Below are experts of layer 6 (counted from 0) of a mixture-of-experts language model. Rows are named router (the router's row for the expert) and show model dimensions 0-255. Each number is 128 + 24 x the weight over its row's rms, rounded and kept within 0 to 255. Numbers have three digits each.
After each expert's rows: "comes before" lists some tokens at least twice as common just after its tokens as in all text. This comes from a sample of Wikipedia text that the model never trained on. Tokens count by the router's weight.

# expert 59
router:165136119124136106100168125157101090171143084147125132129136143128091149118149126112118122142135115174111115118112139110116165155147143140183147162135178106136121154173136136176114124180138120135147133085154109135138113175142156106154161136108208137126105129141125117133070176140136107120125167134107155112144097104169107167114178133112153158118112162133138103129115157139138147115111144111111129163148159152152110118156173144154124151143075156093138122139129114146106114143080138164147119135091083127147100152138162131169137127132112129072136141138136112125114112102166142130129106161102122131112140112080122116104123149154123121169127097161138111151153166150147142110120137097072142134148129149094133108096116161114187089127135125122137129092101154129140121163145133
comes before: "ly", " as", " the", " to", "ed", " that"

# expert 109
router:089149123143101097149115146132127125140152108163115135134111169115124131127121161107164119123140086157143156101107131145099147136153089136159156109117163112108061095169147132134082125123136121114153175128124129111150121116131115171120132130121115090129083090151116091127129164128130129100108116075060099154131087145122148127103136110129154116108135105137157163127145146081131134154145148132105108176151127137122078144176105128069103132126112095155127092117082171101175100124152154159143130120166116084100147121108112109111134153107103118135138094110087140121136142132109164127128100122090109134125163112135148138082133126153159074140163106124160137106142140115116075127142095124153122141123098152109130149145095163130149090125128128118172139062113120147126141112142122
comes before: "ed", "ing", "s", " of", " to", "ly"

# expert 1
router:156104147163167076141125101104146123106128149126110118122134126145122116099149104124133086120101094153116108116103100204129123085114149071146135182088159071117072103158123102128116135149108089134134125112131123131105130130159103156106115112113120119100119137155148125149127154115109177151080149109134150120136112119132129144071165152114137123098153146142119152104137110097118155160145142132146144107136141110150118097094107104131095150077145138141130118152143067083157127138133082100138118115158135122111165106154119166159150116155109160134131116115125122106124144161107169117144119138119177134130162167143125095116138183091086155122086110119115093128098107149097112130148140144099172117106120162105135128130130196130138112112132098132132156123092161141119103126121125
comes before: " a", " ", " re", " also", " not", " an"

# expert 106
router:098136125126158132164101115120110120128175157099140080124095071145114073100119084098160134149122169101132114143145155144131113084156083091077098126139104143147129093081109141118127138149134124124137104118113119126141132137134134125121140119127143128146133103095157131064119126139104068139159081091115128116112124155116123090126114109191106136107113105150125119093113183132121166145115140126134144123144153115141148128106063158152120143142114143125108123118121131128160141135143145127144127180147181092110148153141104090119123117142113136152122127077137138145093118128131184141108120125141071131121088150125151121118102091127118167084147116115131104135162144145115160113165131118161123120083124162096146104164093125117137123113107083115137098117123128180117093174128124
comes before: " the", " be", " a", "ol", "I", " re"

# expert 21
router:144114163136147159121105104119079142158114167151119122135085125179121155116117128154091134099130117095145124125119153109173154133089108160107156118147144153161129126133118102167157141148162105108133126110160067143127154121114123120092111112137160081151083126104123130187126157104146088137097139110087107145130107088135145133139137112157117127109151166163144160106139158096141136099142123130161103156131141127161120148138129137150129141111180109154153088139162136138096108166128159124122148134150154167128122108120078116125148129126128121131153123110141103141147172102061125132117140135105136160074125140169127151132167110129150107115109112116100109098147110094141110162158144122121099149074102095063133154131137104176175113140126114136123147130087096149128101104104142
comes before: "s", "W", "N", "″", ":", "or"

# expert 20
router:130117124083179144136127126157091152107143178097127171128067122172138168139129147116107145111157150121134107127113094103160076110119143145101110097130136121174150136105147135081140139137158141137147174133100108096151093133135126138127130150128092112109117115150121099127158127175110095138164158104152121151134132153111106125137140134118143129099130129146156168132128108138163152089175079120152097117109154135153106117145144135142114107097143171135118137160136096164146099120119160143147184086147158206113132107145109083125146153090143142148123121121140145145154148120115102144090120108106115140131136093118137151154141121151146105079127115133119150088165147149117114111151139147125150145085140106131127095119120112103124176172156111141182080089124105139136120157085130
comes before: "s", " of", "ic", ":", "ly", " name"

# expert 44
router:139115152113161127153149150116141147156094163128098143118093089168082129063102164085166109151125147169102130141124116128176147118138114152093112154106140178173170141136132099097102174073136106122149170137119132134169164103155122128132160112136119130150130143132146090094114119124115138115174152095108145113154157112081142067134132134139068122136118183160138140116142105117122087124140139115125109115104156099137163109099156125115136106140100151117150130119122112106139098145087090113116164131136184130122124098099130149158119150110167125119127143135125145090148128122117152120118115114074141169119154104115126139132118163116083136155113137129199120123117165132130140106136127124127159158102097155093118125121123161109145138132149122133141176121115100152096148143133103
comes before: " the", " a", "out", "in", "ive", " an"

# expert 18
router:115168118110142146129136100138114129121161106110085141083142096104136146091128151113117141080132160120129128145122132096114131143122131150145130168157107146143129128134142095172104122125134161147139087129120122074130108118121099155143149119126135101110135122108121094130170105127120160093103095129159099118094154167126136118160128101103090161076099136093121154129124131095157120128087142147100093119092153125142146093156107130130118213115134129111184156127118159138089110124102100111119136152140149146152152103108124156121133104119132160100120166124100121095099108093129165102089100133109124103137154130118132109175133144175148115129133102086109119106160109118110101109125104112155145123127105147104171148110101163105113149055132133082084111140133122180102170113169110
comes before: "\n", " The", " In", " He", " It", " She"

# expert 29
router:142128114115109134166128122121104144082091125146167171171088126115109127105093138147103121142118124114169128141121096141108110144177099124129127115107123115141105127126166106147117084092137127141201052123126143115092139200118131126117110155159102151140124090095141164132153150123162161139101124091090138105154105144133114107150117102113093141077146164127086129142150109141109155160101151090128129119099130136149162102174129127154090105135190120133132134142124119138117127125097087057130129096109144163147081101138133096154183178157129130155146134082115158170110152102156171133124108136124132109131122123116109121132118150141134105129144130128120123134109120116151113130138167078121105116123118111127153133121110135087136092092152097097121097145119132115117140123130112
comes before: " |", "′", "°", ".", "%", ")"

# expert 89
router:088114138128138119135151105107093125144122121149113105104097094122110107166114106158129117123138113171133143131113067129124109146139137120151164127146119123153149126128162157114139107140115081087152129132151107154129115129128117110153125091156126076159102158134150158121114065138095110103146134119104138119089159110106117093126153130075068112154088127121087153143109134126134144119165094112143136128128123123149164129133112119184138152151129102123130145102162129173114133162113160060138130158134110118114140157102110116107166090096109128107143090134129151100141145138090151118134124131118119140129139199145223140128120122135103131158110146096140115154100136140106164115094108147150170200114167101114126120143133094118141078150154105128137116151113130095122142130147123
comes before: " the", " 19", " a", " 18", "dependent", " his"

# expert 66
router:140134199142117108158151136110124111091114110129148181144089139150090119161114100144132147140098160133151140160159086089119123111174127159104134134104097088144117108168101153133093110147104135129139101096136127115102153202125137123110098121164129123130140131129090107122108104139114156136068074145101143151119129164117155115136125130146121123062142143143123151120141105116063126142106092118131113144155163165111122149120145143112137137131132138103150148120159107154140130148096122110133125127126139140205088097126125179149175151160100123174135115113096084136134150103134146158129124124120123154143149145157143115105139111169120147119095127137117133115097113192149170149173177110148135116136119127161146111131136138122102113128131090123159130119162121147105165105110115
comes before: " |", ")", "/", "%", ";", "."